Experts of a small language model.
Size: 9 layers, width 448, vocabulary 50257, 103M parameters.
Experts: 64 experts in each of 8 layers, 64 squared ReGLU neurons an expert, 6 picks a token, a softmax router, a shared expert of 384 neurons.
Below are experts of layer 2 (counted from 0) of a mixture-of-experts language model. Rows are named router (the router's row for the expert), gate (a neuron's input weights, with its number), up (a neuron's input weights, with its number) and show model dimensions 56-111. Each number is 50 + 15 x the weight over its row's rms, rounded and kept within 0 to 99.
After each expert's rows: "comes after" lists some tokens at least twice as common just before its tokens as in all text. This comes from a sample of Wikipedia text that the model never trained on. Tokens count by the router's weight.

# expert 4
router:37 33 49 17 43 52 29 44 53 59 78 62 66 46 45 40 48 49 63 56 62 40 70 69 51 77 27 53 32 37 55 28 35 49 70 29 49 19 35 67 24 43 38 23 28 36 53 38 52 42 60 46 75 55 67 55
gate1:62 63 35 63 59 44 60 77 73 51 35 41 60 35 32 53 47 72 26 47 58 56 28 51 56 16 53 21 51 47 56 61 49 40 50 37 59 55 54 47 55 56 55 72 59 51 61 58 61 72 33 55 30 46 37 33
up1:57 51 38 76 58 46 47 65 77 41 37 31 52 32 44 57 47 41 39 63 46 86 30 58 38 28 59 15 51 57 50 51 28 52 42 51 68 61 56 50 39 52 59 72 41 51 71 58 70 66 53 49 34 51 52 50
gate2:60 34 60 61 44 32 38 45 47 49 44 33 47 47 57 65 52 20 43 45 47 69 46 59 64 42 62 66 41 40 42 57 33 28 48 76 53 55 56 43 34 61 89 38 69 58 72 42 57 48 50 82 43 72 41 50
up2:45 64 54 34 49 49 67 48 56 33 55 31 23 61 43 42 54 70 60 51 45 41 48 43 47 54 59 42 48 38 43 73 67 47 45 42 51 32 45 64 38 25 00 54 62 23 54 13 85 50 73 53 25 58 55 40
gate3:90 58 47 67 49 33 99 34 56 40 25 51 48 45 76 59 24 57 47 45 70 60 41 45 42 51 45 41 73 47 18 69 39 50 31 64 49 48 50 54 47 72 52 51 49 42 47 65 51 42 43 04 60 45 05 53
up3:54 75 36 39 42 41 75 37 29 57 35 60 10 43 71 56 44 64 54 36 54 54 51 60 51 62 50 42 69 62 50 60 54 65 34 50 60 63 51 49 62 65 74 27 74 59 52 45 34 52 63 29 38 53 41 61
comes after: " |", ",", " by", ":", ";", " –"

# expert 53
router:16 42 61 38 45 67 19 43 56 51 72 56 20 43 37 33 21 53 46 23 42 58 66 60 22 50 35 61 59 62 49 64 52 42 13 69 53 52 56 35 59 35 39 55 48 54 57 50 55 31 42 32 46 52 59 49
gate0:47 50 39 36 38 55 50 44 53 47 63 35 79 23 52 68 52 62 49 53 46 83 46 34 43 48 50 29 64 47 46 44 46 57 51 55 33 49 49 26 14 74 59 62 78 19 22 53 76 64 49 26 64 54 26 57
up0:60 58 59 41 61 49 76 75 23 49 70 44 35 52 46 43 54 54 58 44 58 58 36 41 21 31 37 40 53 54 55 25 71 57 42 57 46 59 54 52 69 62 60 25 58 49 85 66 61 43 61 45 74 49 64 54
gate1:63 74 65 52 69 27 66 58 45 33 55 49 59 46 58 55 77 34 50 55 53 47 44 56 42 47 24 43 66 54 53 03 58 50 71 36 45 29 40 58 63 58 77 70 54 49 56 44 59 80 49 32 74 23 39 51
up1:28 47 46 40 77 53 41 30 32 52 41 69 49 77 47 46 49 76 66 44 31 18 65 74 59 61 50 51 42 65 17 62 36 55 98 37 53 40 57 64 24 42 40 37 64 38 63 44 47 20 60 43 67 47 74 56
gate2:70 37 59 67 50 43 42 28 54 45 66 59 55 33 27 40 58 22 43 51 34 32 56 63 30 57 65 48 29 42 47 44 74 52 34 32 60 40 72 52 39 33 30 59 54 56 47 49 40 80 42 39 56 64 84 73
up2:76 38 52 66 52 44 40 31 61 47 67 58 54 27 38 40 57 25 43 51 34 35 48 62 34 59 57 50 37 35 49 44 66 51 39 35 61 34 68 50 30 33 33 61 59 52 53 50 39 81 47 36 60 60 78 76
comes after: " |", ",", " as", " was", " also", " be"

# expert 32
router:21 37 62 87 31 45 54 22 54 33 78 30 50 46 34 33 52 46 61 34 47 21 44 46 49 60 40 58 61 63 54 30 60 53 55 19 71 90 37 41 78 31 50 43 34 64 60 34 35 34 67 36 53 38 52 57
gate0:60 68 44 45 42 48 61 61 68 50 67 29 46 45 67 56 22 25 39 70 72 31 21 68 19 51 62 45 42 51 47 67 40 33 57 37 46 50 43 34 23 55 43 48 77 58 43 51 64 65 39 43 59 60 78 76
up0:43 27 40 89 85 61 62 59 69 58 64 42 28 47 59 62 75 51 82 24 49 25 57 63 22 48 62 73 31 37 61 37 85 70 34 59 23 48 52 42 48 00 54 34 73 54 42 36 47 57 74 36 31 62 63 21
gate1:52 45 66 63 67 25 74 68 64 45 45 17 42 59 74 50 48 57 46 64 63 73 52 41 42 61 62 43 53 61 29 44 21 62 47 58 58 22 26 50 61 50 68 53 56 67 42 79 35 63 53 36 56 77 53 43
up1:53 55 54 55 52 36 66 60 52 30 47 37 52 60 47 52 65 70 55 69 40 56 40 43 56 68 52 39 63 82 40 46 37 40 20 49 39 32 45 56 59 67 50 60 43 62 46 56 47 59 52 23 70 72 44 70
gate2:38 67 43 49 52 66 49 51 71 85 53 57 50 37 50 50 75 14 61 61 33 44 44 50 31 51 51 43 48 42 47 51 63 59 59 31 62 78 47 69 85 52 44 63 56 28 57 59 52 42 59 45 52 33 16 56
up2:59 32 55 46 42 33 49 48 32 22 39 59 58 59 51 55 16 91 36 40 64 54 52 49 70 43 47 47 51 53 54 47 37 42 49 68 31 18 59 37 23 55 56 38 51 68 42 49 49 53 33 49 51 66 76 38
comes after: "\n", " Al", " co", " al", "o", " d"

# expert 15
router:74 41 86 49 36 57 39 49 39 62 78 65 36 42 74 32 39 75 52 58 85 45 22 70 29 76 30 34 50 20 42 44 42 66 23 65 62 44 48 53 34 66 55 44 62 42 62 26 42 37 61 59 21 42 74 49
gate0:40 27 59 64 81 15 47 64 45 42 59 24 53 57 58 26 37 65 41 64 55 44 66 73 41 24 64 64 48 39 37 65 64 58 49 51 41 43 52 62 54 64 53 32 73 40 39 38 65 57 34 60 57 60 56 43
up0:50 55 48 52 57 38 66 27 60 60 52 34 44 73 69 56 51 45 60 79 40 37 48 32 93 42 56 39 53 87 47 62 53 53 54 60 47 40 48 66 51 32 36 56 76 22 65 51 22 44 33 45 43 39 44 44
gate1:38 53 50 74 38 55 35 43 49 47 61 36 44 46 43 41 38 69 58 54 84 57 62 44 56 35 41 63 47 34 41 38 67 56 43 61 58 50 52 50 53 32 41 50 87 29 47 36 51 67 62 59 59 45 59 38
up1:47 40 54 73 22 50 35 38 54 44 59 24 52 37 63 43 47 56 49 44 81 64 48 46 54 27 35 72 52 36 33 27 65 62 38 62 67 42 47 52 49 37 64 61 86 34 47 35 44 69 63 56 47 44 54 25
gate2:41 49 48 60 26 09 35 40 59 57 31 48 64 73 77 41 24 47 37 87 50 44 35 48 37 26 49 35 50 57 48 18 37 23 56 58 50 44 57 56 59 51 49 62 76 84 66 42 75 75 32 40 48 50 52 46
up2:59 29 65 65 78 64 40 34 55 57 64 42 55 41 61 42 60 46 53 45 45 72 63 35 50 52 74 47 51 71 14 48 58 50 32 44 54 44 29 64 58 60 44 30 57 58 44 64 52 46 71 63 28 58 52 54
comes after: ".", ",", " (", " a", " $", " than"

# expert 44
router:63 42 27 50 52 44 42 51 61 34 48 53 40 46 56 27 42 61 58 37 66 71 64 55 43 61 62 56 26 43 45 43 67 48 54 45 52 61 36 39 57 86 56 46 29 52 62 52 58 53 29 60 31 66 66 38
gate0:61 65 75 89 41 42 48 45 52 41 28 29 37 46 61 79 19 71 48 67 38 66 59 44 37 48 36 38 80 49 76 15 28 38 44 57 50 44 51 41 54 75 71 68 60 58 77 52 55 58 62 49 65 45 66 55
up0:59 57 76 73 34 35 50 39 59 43 24 24 34 44 61 72 28 62 45 59 46 73 58 46 28 43 55 31 81 34 81 18 19 39 42 61 43 46 53 41 55 76 66 65 56 53 70 60 43 58 67 50 62 48 62 53
gate1:16 48 42 40 39 40 35 32 68 48 64 38 46 65 74 56 65 39 64 39 32 39 27 28 44 44 34 25 35 73 68 53 19 62 37 36 60 34 40 50 80 89 66 60 42 71 36 52 54 63 20 50 43 60 85 46
up1:07 55 43 38 41 41 37 35 63 51 67 36 51 70 73 56 72 34 68 39 36 36 24 28 43 36 33 27 33 75 67 54 23 62 35 38 59 39 44 47 79 88 69 61 44 73 31 51 54 63 27 54 42 58 81 46
gate2:48 57 47 49 44 50 46 60 71 52 55 59 63 64 36 62 44 35 34 42 52 50 60 77 75 41 63 35 59 57 55 20 58 47 69 48 67 43 53 77 57 42 63 67 31 79 34 50 75 72 47 54 44 36 55 42
up2:69 30 48 39 50 59 44 61 33 28 70 30 58 58 44 30 53 67 64 37 61 47 40 35 39 59 65 50 42 40 50 43 47 68 10 63 34 55 39 30 29 68 60 32 52 48 59 36 22 41 70 71 49 66 81 38
comes after: ".", "\n", " the", " The", "==", ")"

# expert 26
router:80 47 39 52 32 49 59 24 52 50 77 29 55 37 61 60 55 53 68 38 59 67 69 61 32 63 51 58 69 46 49 42 44 56 68 47 56 24 57 82 67 38 49 57 48 80 50 42 62 59 38 61 49 50 55 26
gate0:77 35 47 34 59 48 41 59 48 40 57 42 55 49 67 82 63 64 66 59 61 63 53 46 36 46 64 40 49 66 52 51 43 67 65 56 50 13 37 42 44 36 40 79 51 32 83 35 54 56 64 45 61 51 47 21
up0:70 41 52 32 59 56 45 61 41 37 58 39 63 50 61 79 66 61 76 48 67 69 63 45 36 40 66 50 43 61 42 54 50 65 68 45 54 18 36 45 49 41 38 79 46 46 77 40 50 43 74 42 60 45 40 22
gate1:69 74 74 51 66 37 47 51 30 80 56 58 49 30 59 38 35 37 47 34 52 43 57 39 70 69 63 63 48 47 62 70 49 58 38 53 51 23 53 40 35 28 35 45 54 14 60 43 70 66 19 33 44 60 44 55
up1:59 66 69 56 60 43 47 48 26 78 63 63 53 33 53 35 30 45 52 28 47 33 49 31 72 62 69 64 50 46 74 67 53 54 29 51 54 13 56 38 30 31 38 56 52 10 66 38 74 68 18 33 48 59 37 52
gate2:31 15 48 59 47 48 46 65 85 42 36 22 76 43 39 63 46 42 40 70 42 22 49 42 41 46 46 41 56 34 48 41 35 40 36 59 46 40 27 43 50 50 34 69 46 40 51 57 48 61 48 50 40 63 70 66
up2:65 72 25 31 63 08 44 54 40 53 39 74 54 48 60 43 47 60 61 52 55 64 44 49 38 48 52 44 30 50 54 65 42 43 63 58 73 53 64 40 74 53 63 51 66 49 97 21 18 41 52 42 49 47 40 26
comes after: " (", "°", " 0", ":", "|", "–"

# expert 34
router:80 57 18 47 48 76 48 42 28 53 20 59 50 72 27 37 34 35 74 57 17 49 39 42 39 54 48 50 66 51 66 62 59 33 48 41 50 47 85 36 69 58 43 57 59 46 62 50 69 56 56 36 99 24 44 44
gate0:62 32 36 64 56 44 51 54 47 53 50 54 49 47 54 46 46 39 28 48 47 63 49 57 34 46 60 28 60 63 66 66 52 44 26 70 56 41 38 43 32 42 64 53 76 60 06 57 51 41 50 56 38 52 45 32
up0:25 67 67 47 42 08 37 55 34 58 33 49 46 53 41 46 74 36 42 41 64 46 52 47 54 64 56 68 68 64 44 41 40 48 57 25 37 65 40 61 47 65 35 40 44 49 58 43 33 49 63 44 46 50 74 43
gate1:43 46 51 69 44 23 45 30 51 31 56 42 43 39 57 80 61 37 48 49 48 49 34 48 46 59 61 34 29 40 62 49 37 45 33 69 57 17 37 72 12 52 49 56 63 70 38 39 61 64 11 36 38 45 84 47
up1:33 54 55 53 28 26 38 54 55 30 48 24 32 55 53 70 29 41 41 52 49 53 61 53 48 53 52 34 50 39 54 34 41 14 58 62 35 45 41 73 20 34 62 70 65 69 45 35 43 65 63 59 59 40 76 62
gate2:49 44 61 52 18 68 73 41 39 36 60 25 43 52 70 69 41 41 48 64 58 34 36 36 46 37 88 40 34 30 72 45 39 69 49 44 49 42 42 44 52 44 66 68 66 51 50 25 84 74 51 37 43 55 58 37
up2:41 38 56 58 55 43 69 51 47 56 69 33 50 27 65 65 56 15 27 62 53 53 30 49 60 38 85 40 38 41 57 62 55 58 62 49 70 36 39 73 45 34 64 51 55 54 33 24 78 60 44 45 34 45 53 35
comes after: "\n", " |", "==", " ==", " km", " ="

# expert 21
router:43 78 54 54 62 65 43 45 61 65 45 81 54 56 54 78 55 38 43 63 68 37 60 61 39 33 50 44 46 71 29 99 53 54 55 09 34 51 65 47 67 68 40 55 70 43 47 36 34 27 60 62 40 49 40 42
gate0:60 33 71 67 25 45 84 19 63 54 57 58 37 45 62 49 63 51 32 51 49 48 41 69 48 67 61 35 70 30 61 56 45 35 41 66 57 62 39 50 35 75 46 54 69 52 50 64 60 58 43 52 49 71 84 65
up0:70 29 43 72 46 29 25 80 53 63 31 41 63 43 44 68 61 54 45 59 56 20 74 66 40 42 76 37 39 42 41 29 37 54 48 56 65 83 36 59 70 46 39 45 33 48 24 41 46 56 42 45 67 31 67 45
gate1:82 69 54 46 40 55 46 27 62 53 36 20 72 43 90 60 37 63 58 48 33 47 50 43 36 70 74 52 39 29 58 51 67 75 58 39 61 52 50 34 69 60 79 52 60 62 68 70 71 49 55 45 28 53 52 36
up1:32 40 45 50 57 42 47 81 32 39 58 78 27 57 18 44 53 53 47 45 62 51 48 58 61 27 36 46 68 75 48 44 42 40 42 69 50 42 41 73 42 50 19 56 40 37 40 34 40 53 43 41 75 35 42 51
gate2:44 62 66 72 39 50 46 45 54 29 47 42 60 46 44 59 41 61 26 57 66 37 35 54 35 47 51 32 84 35 48 44 30 41 42 66 46 41 38 47 22 52 74 72 65 64 56 55 54 82 50 48 50 53 49 44
up2:18 55 76 67 23 68 40 43 47 32 77 54 57 48 45 49 41 48 38 41 52 46 39 52 33 51 45 36 61 49 33 56 36 49 40 50 52 48 51 48 27 58 53 76 57 70 52 41 66 69 47 56 27 34 36 64
comes after: "-", " |", "|", ":", "==", "°"

# expert 28
router:67 54 63 83 63 45 59 28 49 72 27 44 21 37 62 35 46 54 46 65 69 32 59 50 51 62 52 53 60 67 40 29 63 38 24 37 57 58 56 31 54 49 39 47 50 66 58 28 51 38 48 45 64 57 66 34
gate1:23 52 54 62 56 66 46 57 44 55 54 59 50 45 45 53 52 46 45 28 65 41 49 67 46 65 45 66 48 23 34 65 51 39 50 49 51 40 66 57 39 45 29 44 54 72 49 38 50 55 50 37 63 55 51 36
up1:46 56 54 61 61 67 39 53 39 58 64 57 49 56 39 48 56 47 51 25 68 33 56 58 50 72 45 67 44 18 33 64 47 46 40 49 51 43 77 52 29 41 25 39 46 71 41 33 42 51 51 38 64 51 63 46
gate2:22 60 27 66 15 45 35 49 86 64 50 57 66 27 53 48 50 41 48 45 55 40 49 73 35 71 40 41 50 34 77 52 35 46 41 68 32 43 35 48 56 43 23 46 58 51 53 36 38 49 55 50 41 42 53 84
up2:17 61 32 67 13 48 29 49 78 62 61 57 60 27 50 39 52 39 48 43 59 41 57 78 34 73 44 44 47 40 73 45 41 43 42 62 19 49 38 47 61 45 23 39 50 50 51 33 26 42 61 53 40 49 56 83
gate3:60 59 38 68 63 46 41 37 39 80 45 73 51 82 69 47 43 58 22 64 68 40 44 33 36 46 39 56 29 49 63 71 57 38 51 41 35 40 56 57 59 57 43 33 67 47 25 42 49 38 64 56 54 38 68 45
up3:38 43 58 24 33 50 64 56 64 20 52 27 50 27 33 55 55 37 79 37 31 59 54 66 62 50 61 44 71 54 39 35 45 61 51 55 63 56 40 44 50 45 55 65 31 55 70 60 57 64 43 41 44 66 32 57
comes after: " the", " of", " at", " in", "′", " by"

# expert 31
router:56 65 47 53 50 46 17 47 38 46 50 52 62 49 49 17 51 41 36 68 51 59 38 42 67 32 53 39 33 62 56 50 64 68 27 33 72 46 32 23 40 42 61 27 58 41 47 25 56 46 51 40 60 41 35 46
gate0:41 50 50 45 22 81 49 61 45 43 30 76 39 62 20 67 54 62 60 31 61 39 00 76 14 41 53 35 48 41 43 46 56 46 54 75 37 59 49 55 52 65 33 55 79 67 53 58 76 77 62 46 18 50 30 45
up0:69 48 45 48 60 26 41 38 46 65 48 31 66 37 63 53 49 41 31 55 50 41 79 38 75 68 46 63 48 44 61 53 43 55 50 20 44 42 53 51 53 31 64 45 34 49 52 55 44 47 42 56 74 46 73 48
gate1:04 50 69 66 63 21 52 81 41 35 68 02 46 88 58 42 69 10 38 45 46 42 50 60 57 28 69 59 30 55 61 52 48 73 42 85 51 65 68 50 55 52 61 50 39 28 51 69 41 45 49 30 46 36 38 59
up1:18 41 58 69 69 21 53 73 34 45 56 13 51 85 64 38 68 29 32 55 48 45 30 57 54 41 71 56 35 68 81 60 49 77 44 82 41 55 67 46 47 50 62 51 27 33 45 60 53 47 44 42 42 37 39 53
gate2:46 76 37 38 55 33 42 38 43 68 45 64 67 69 51 49 22 96 73 60 44 32 49 34 53 49 35 57 48 24 62 48 19 37 55 20 38 57 59 45 64 46 44 33 41 41 56 54 49 60 30 54 59 41 57 26
up2:44 75 46 44 58 40 44 38 42 63 50 67 66 76 58 39 20 99 70 59 50 33 56 32 51 58 39 60 45 21 57 54 22 40 54 15 39 58 65 42 54 43 47 33 46 46 54 54 48 52 15 52 61 43 48 22
comes after: "–", "-", "/", ":", " (", "′"

# expert 35
router:42 59 47 39 62 66 39 53 69 76 42 45 39 41 40 56 37 47 51 50 58 50 42 61 64 60 25 53 52 63 54 57 48 53 82 46 46 50 36 46 84 69 49 25 57 51 49 71 47 65 70 65 51 51 43 45
gate0:54 53 70 71 27 41 46 54 33 67 49 52 67 36 53 53 41 42 54 69 45 60 37 50 36 55 56 29 54 43 45 30 32 28 54 66 53 37 59 61 29 61 25 48 53 64 80 46 65 43 47 21 37 56 22 68
up0:42 47 64 56 45 34 52 45 64 42 47 54 52 67 39 43 52 50 60 62 61 40 46 50 59 56 49 32 47 08 50 53 37 53 27 61 46 52 47 50 75 18 27 57 66 48 72 42 29 59 20 18 79 53 45 20
gate1:54 84 59 43 55 56 41 57 42 62 66 59 46 51 52 50 53 79 63 36 55 60 59 48 56 28 44 46 76 32 36 43 44 64 23 55 58 49 54 45 18 77 21 41 44 43 39 54 46 57 59 68 31 49 66 74
up1:53 88 60 45 57 64 40 59 38 64 64 61 46 51 52 41 53 78 63 32 52 63 61 53 65 26 44 50 68 36 35 42 43 70 29 48 68 48 59 42 22 79 26 40 41 45 42 61 39 55 60 65 35 46 66 72
gate2:53 78 94 68 62 58 61 62 57 61 60 57 31 77 62 57 24 69 54 43 46 45 60 37 47 42 39 61 64 42 38 45 52 67 68 44 65 48 55 47 39 66 08 45 43 34 50 53 43 56 49 53 48 29 43 38
up2:43 20 04 35 36 40 49 27 48 30 33 50 62 36 39 45 67 38 49 66 55 57 35 56 53 60 57 40 46 57 65 50 41 39 28 56 33 39 44 57 73 31 73 65 59 61 48 45 64 50 44 39 53 69 42 63
comes after: "\n", "-", "==", " also", "|", " was"

# expert 55
router:61 49 57 63 50 50 58 58 40 31 53 51 58 33 78 67 37 30 35 23 44 88 63 79 32 50 55 63 65 41 63 52 52 42 84 48 66 95 60 48 68 61 65 64 45 36 56 45 43 54 31 49 77 30 26 33
gate0:50 40 35 31 47 20 71 66 44 54 59 37 58 22 53 52 68 52 73 41 77 27 59 39 51 46 52 43 32 34 63 38 47 56 71 68 53 51 48 47 54 63 35 45 28 50 82 32 68 50 68 46 45 61 74 09
up0:80 44 39 43 54 64 61 83 38 34 37 59 45 37 53 77 52 36 51 46 43 44 52 48 15 70 33 19 36 27 71 60 58 56 38 54 31 30 54 48 63 29 69 44 62 58 57 41 46 70 44 41 53 39 12 40
gate1:19 46 25 43 62 40 35 41 39 40 60 56 66 72 72 54 47 29 54 64 49 72 58 37 71 73 41 65 46 43 49 46 54 76 64 41 57 29 37 61 39 29 38 81 49 55 52 14 71 38 40 58 23 50 58 51
up1:71 55 70 48 34 44 63 71 63 55 46 48 34 35 35 51 53 71 36 49 52 37 42 55 28 27 54 35 49 55 54 59 42 27 38 62 41 56 61 42 68 77 66 23 57 51 49 77 25 56 53 39 71 59 44 40
gate2:50 42 33 44 73 35 62 64 73 48 47 65 41 43 42 73 68 35 52 69 39 63 26 48 30 53 58 39 49 51 40 55 42 57 50 48 34 40 29 60 51 54 37 54 62 69 66 38 57 69 80 49 45 68 61 45
up2:48 50 39 32 72 37 64 65 41 40 49 76 53 48 36 71 58 44 49 54 44 64 37 41 44 69 61 32 39 69 42 78 56 55 63 45 42 21 46 47 37 44 25 50 67 78 71 34 67 62 73 58 39 60 51 44
comes after: " |", "\n", ")", " =", "==", "==="

# expert 52
router:35 58 64 45 65 54 50 57 43 48 75 78 59 29 46 55 43 47 30 34 44 53 58 43 70 54 58 29 33 48 64 68 69 53 26 70 55 44 61 72 58 60 88 24 40 60 11 48 52 34 43 49 58 37 50 55
gate1:34 36 38 70 43 35 65 61 51 55 60 26 43 66 68 60 44 17 41 70 45 49 25 78 30 36 40 42 56 62 64 78 28 28 49 84 38 31 45 51 62 50 39 57 52 60 52 79 55 73 40 43 36 54 64 59
up1:29 32 32 58 46 29 62 60 55 40 46 29 42 59 66 74 40 17 51 51 53 46 33 76 27 37 36 49 48 39 59 83 26 23 58 64 47 28 35 44 54 42 36 73 55 48 52 72 67 59 47 53 41 47 62 47
gate2:60 39 49 40 73 11 39 36 40 45 59 24 54 54 50 59 33 29 39 61 54 23 48 47 26 33 60 43 64 33 51 22 38 44 66 83 56 38 48 50 65 34 54 41 68 53 63 50 34 37 56 49 55 55 45 49
up2:56 60 48 55 43 33 63 71 53 54 56 69 70 45 58 42 42 73 46 65 47 60 50 55 67 73 51 35 64 71 22 35 61 67 49 19 61 37 59 53 76 46 46 47 50 37 35 42 46 34 41 43 56 46 51 64
gate3:58 19 28 65 69 48 48 53 68 41 27 45 39 34 59 61 43 58 48 65 32 77 43 62 51 51 50 17 51 50 53 66 41 37 79 52 37 39 23 67 33 49 06 74 61 44 65 49 41 44 36 50 37 44 44 47
up3:58 11 27 59 70 48 48 58 71 34 18 47 40 45 57 48 48 58 54 66 45 67 37 55 54 51 52 44 56 62 56 59 54 37 78 58 32 29 24 64 58 46 08 88 53 52 63 56 37 54 30 47 38 44 34 33
comes after: " |", "–", " (", "|", ".", ":"

# expert 12
router:46 42 38 43 60 28 44 73 44 56 39 47 65 60 59 38 70 55 58 35 55 80 51 59 39 65 42 44 51 66 51 35 28 32 44 51 45 54 61 72 63 66 17 35 27 42 68 61 42 39 57 66 48 44 56 65
gate0:33 26 48 70 52 48 46 60 40 37 33 33 53 30 27 57 47 45 66 55 23 43 48 52 45 41 37 33 49 21 60 38 38 68 36 56 55 62 74 44 47 54 43 68 55 72 40 49 80 38 34 35 77 38 65 49
up0:41 41 66 56 54 24 66 73 40 52 38 33 54 45 31 55 38 35 42 66 24 61 42 54 29 15 51 30 46 28 62 51 49 52 43 90 54 53 69 50 57 55 59 52 67 80 57 51 65 48 39 32 69 34 64 40
gate1:55 32 52 44 25 39 38 27 61 37 23 56 45 79 51 56 35 52 29 63 47 42 46 44 63 67 32 38 57 56 45 85 11 33 41 44 66 40 53 43 51 39 43 31 90 54 51 57 44 47 45 57 38 57 47 30
up1:41 37 59 48 35 68 58 60 43 51 39 33 68 82 28 36 64 59 70 15 60 42 45 50 66 32 42 83 68 07 39 28 57 47 67 45 47 44 46 64 38 54 72 52 41 29 95 75 63 50 70 33 22 45 46 91
gate2:30 34 34 39 36 44 63 39 55 38 45 13 36 68 60 47 36 56 35 51 40 66 24 58 39 32 55 59 52 50 51 36 29 57 46 79 53 47 67 58 36 69 59 57 66 70 26 52 61 59 37 54 39 48 45 50
up2:64 60 64 40 59 66 46 55 43 40 51 51 50 38 46 60 59 60 64 77 47 39 59 43 28 55 40 62 48 47 51 63 61 47 52 19 51 53 66 41 59 60 43 25 34 30 95 56 58 41 57 61 57 64 52 26
comes after: " of", " in", " at", ".", " to", " for"

# expert 38
router:70 27 72 76 15 53 69 53 56 26 29 36 46 71 64 47 34 73 54 57 37 43 66 52 67 76 40 53 29 45 54 78 90 44 32 56 55 51 26 69 40 79 57 51 60 63 18 29 53 47 48 55 81 56 61 31
gate0:44 41 53 77 89 42 69 50 38 56 46 59 58 40 26 66 41 17 31 51 75 20 46 62 52 31 13 38 68 33 53 60 48 42 56 50 55 49 47 68 58 93 49 73 57 50 30 66 39 54 57 58 75 42 55 56
up0:42 43 45 70 77 34 73 47 50 59 55 63 53 35 35 59 30 19 36 57 75 24 35 50 58 25 12 42 70 42 56 52 52 52 61 45 55 59 41 66 59 95 52 60 61 67 27 67 46 50 44 58 56 44 47 51
gate1:46 66 47 63 41 73 48 42 32 36 49 72 72 64 75 57 39 38 31 43 37 47 51 61 67 43 62 46 45 64 47 47 77 54 26 65 41 51 52 73 12 57 31 25 54 59 44 41 58 37 30 50 26 50 62 54
up1:39 66 48 64 37 80 48 40 38 35 51 70 73 69 72 61 37 40 35 39 40 45 53 59 67 43 59 45 44 65 45 55 77 59 26 69 39 53 52 71 11 58 31 30 42 62 46 37 56 35 31 58 23 54 61 52
gate2:42 42 44 68 13 63 53 45 36 28 54 47 44 56 33 51 40 37 62 46 55 40 34 48 27 39 40 50 47 61 58 58 61 48 49 59 50 51 51 57 46 60 61 41 50 38 66 61 38 36 38 55 47 38 36 38
up2:58 49 59 29 88 55 51 49 75 78 45 49 66 48 64 49 66 64 38 40 43 59 70 50 70 65 54 48 49 32 36 46 36 50 47 40 47 40 43 43 60 44 42 63 55 56 30 36 70 59 69 43 58 60 67 56
comes after: " the", " a", " his", "'s", " their", " The"

# expert 49
router:70 39 60 59 48 49 71 53 73 51 30 45 61 51 40 59 71 56 53 35 64 57 45 38 77 38 76 65 59 57 40 52 77 34 60 85 60 45 59 32 26 75 45 69 37 85 10 60 45 60 41 47 47 44 34 17
gate0:68 31 35 61 54 54 37 63 44 69 71 63 51 44 62 56 60 67 58 59 48 74 53 62 65 58 35 64 31 56 51 64 36 65 47 42 53 48 63 64 35 49 57 73 44 46 36 48 53 62 46 41 51 44 15 26
up0:69 41 40 53 63 61 46 67 35 72 66 59 48 42 54 59 66 60 71 54 52 75 57 63 70 49 42 62 32 61 50 73 39 65 52 33 52 50 67 64 45 41 55 69 47 48 35 54 52 61 47 42 53 38 11 31
gate1:62 45 20 42 40 51 67 59 84 39 56 44 59 51 44 39 61 53 51 44 04 61 30 71 52 42 66 56 67 54 37 29 41 48 61 48 56 54 58 32 12 45 34 47 36 45 42 63 32 56 40 44 42 47 51 32
up1:65 37 21 47 41 52 67 61 84 33 61 41 53 48 49 42 58 49 42 46 00 61 27 73 51 38 62 58 63 51 40 33 38 47 60 47 55 50 54 38 10 49 37 49 34 44 36 63 37 59 42 55 36 47 50 36
gate2:72 42 42 34 43 59 38 50 61 51 18 45 48 33 63 57 67 69 46 34 46 67 43 46 22 20 35 49 62 60 43 21 52 63 44 36 42 54 68 74 57 48 41 48 52 72 78 63 54 36 42 60 39 59 49 28
up2:70 43 41 35 50 61 39 44 56 48 15 46 48 35 63 60 59 65 48 37 47 73 48 49 20 22 35 53 56 56 43 23 55 59 42 30 34 52 63 74 62 43 41 50 49 73 76 66 59 39 39 60 40 58 53 32
comes after: " in", ")", " by", " at", " to", " "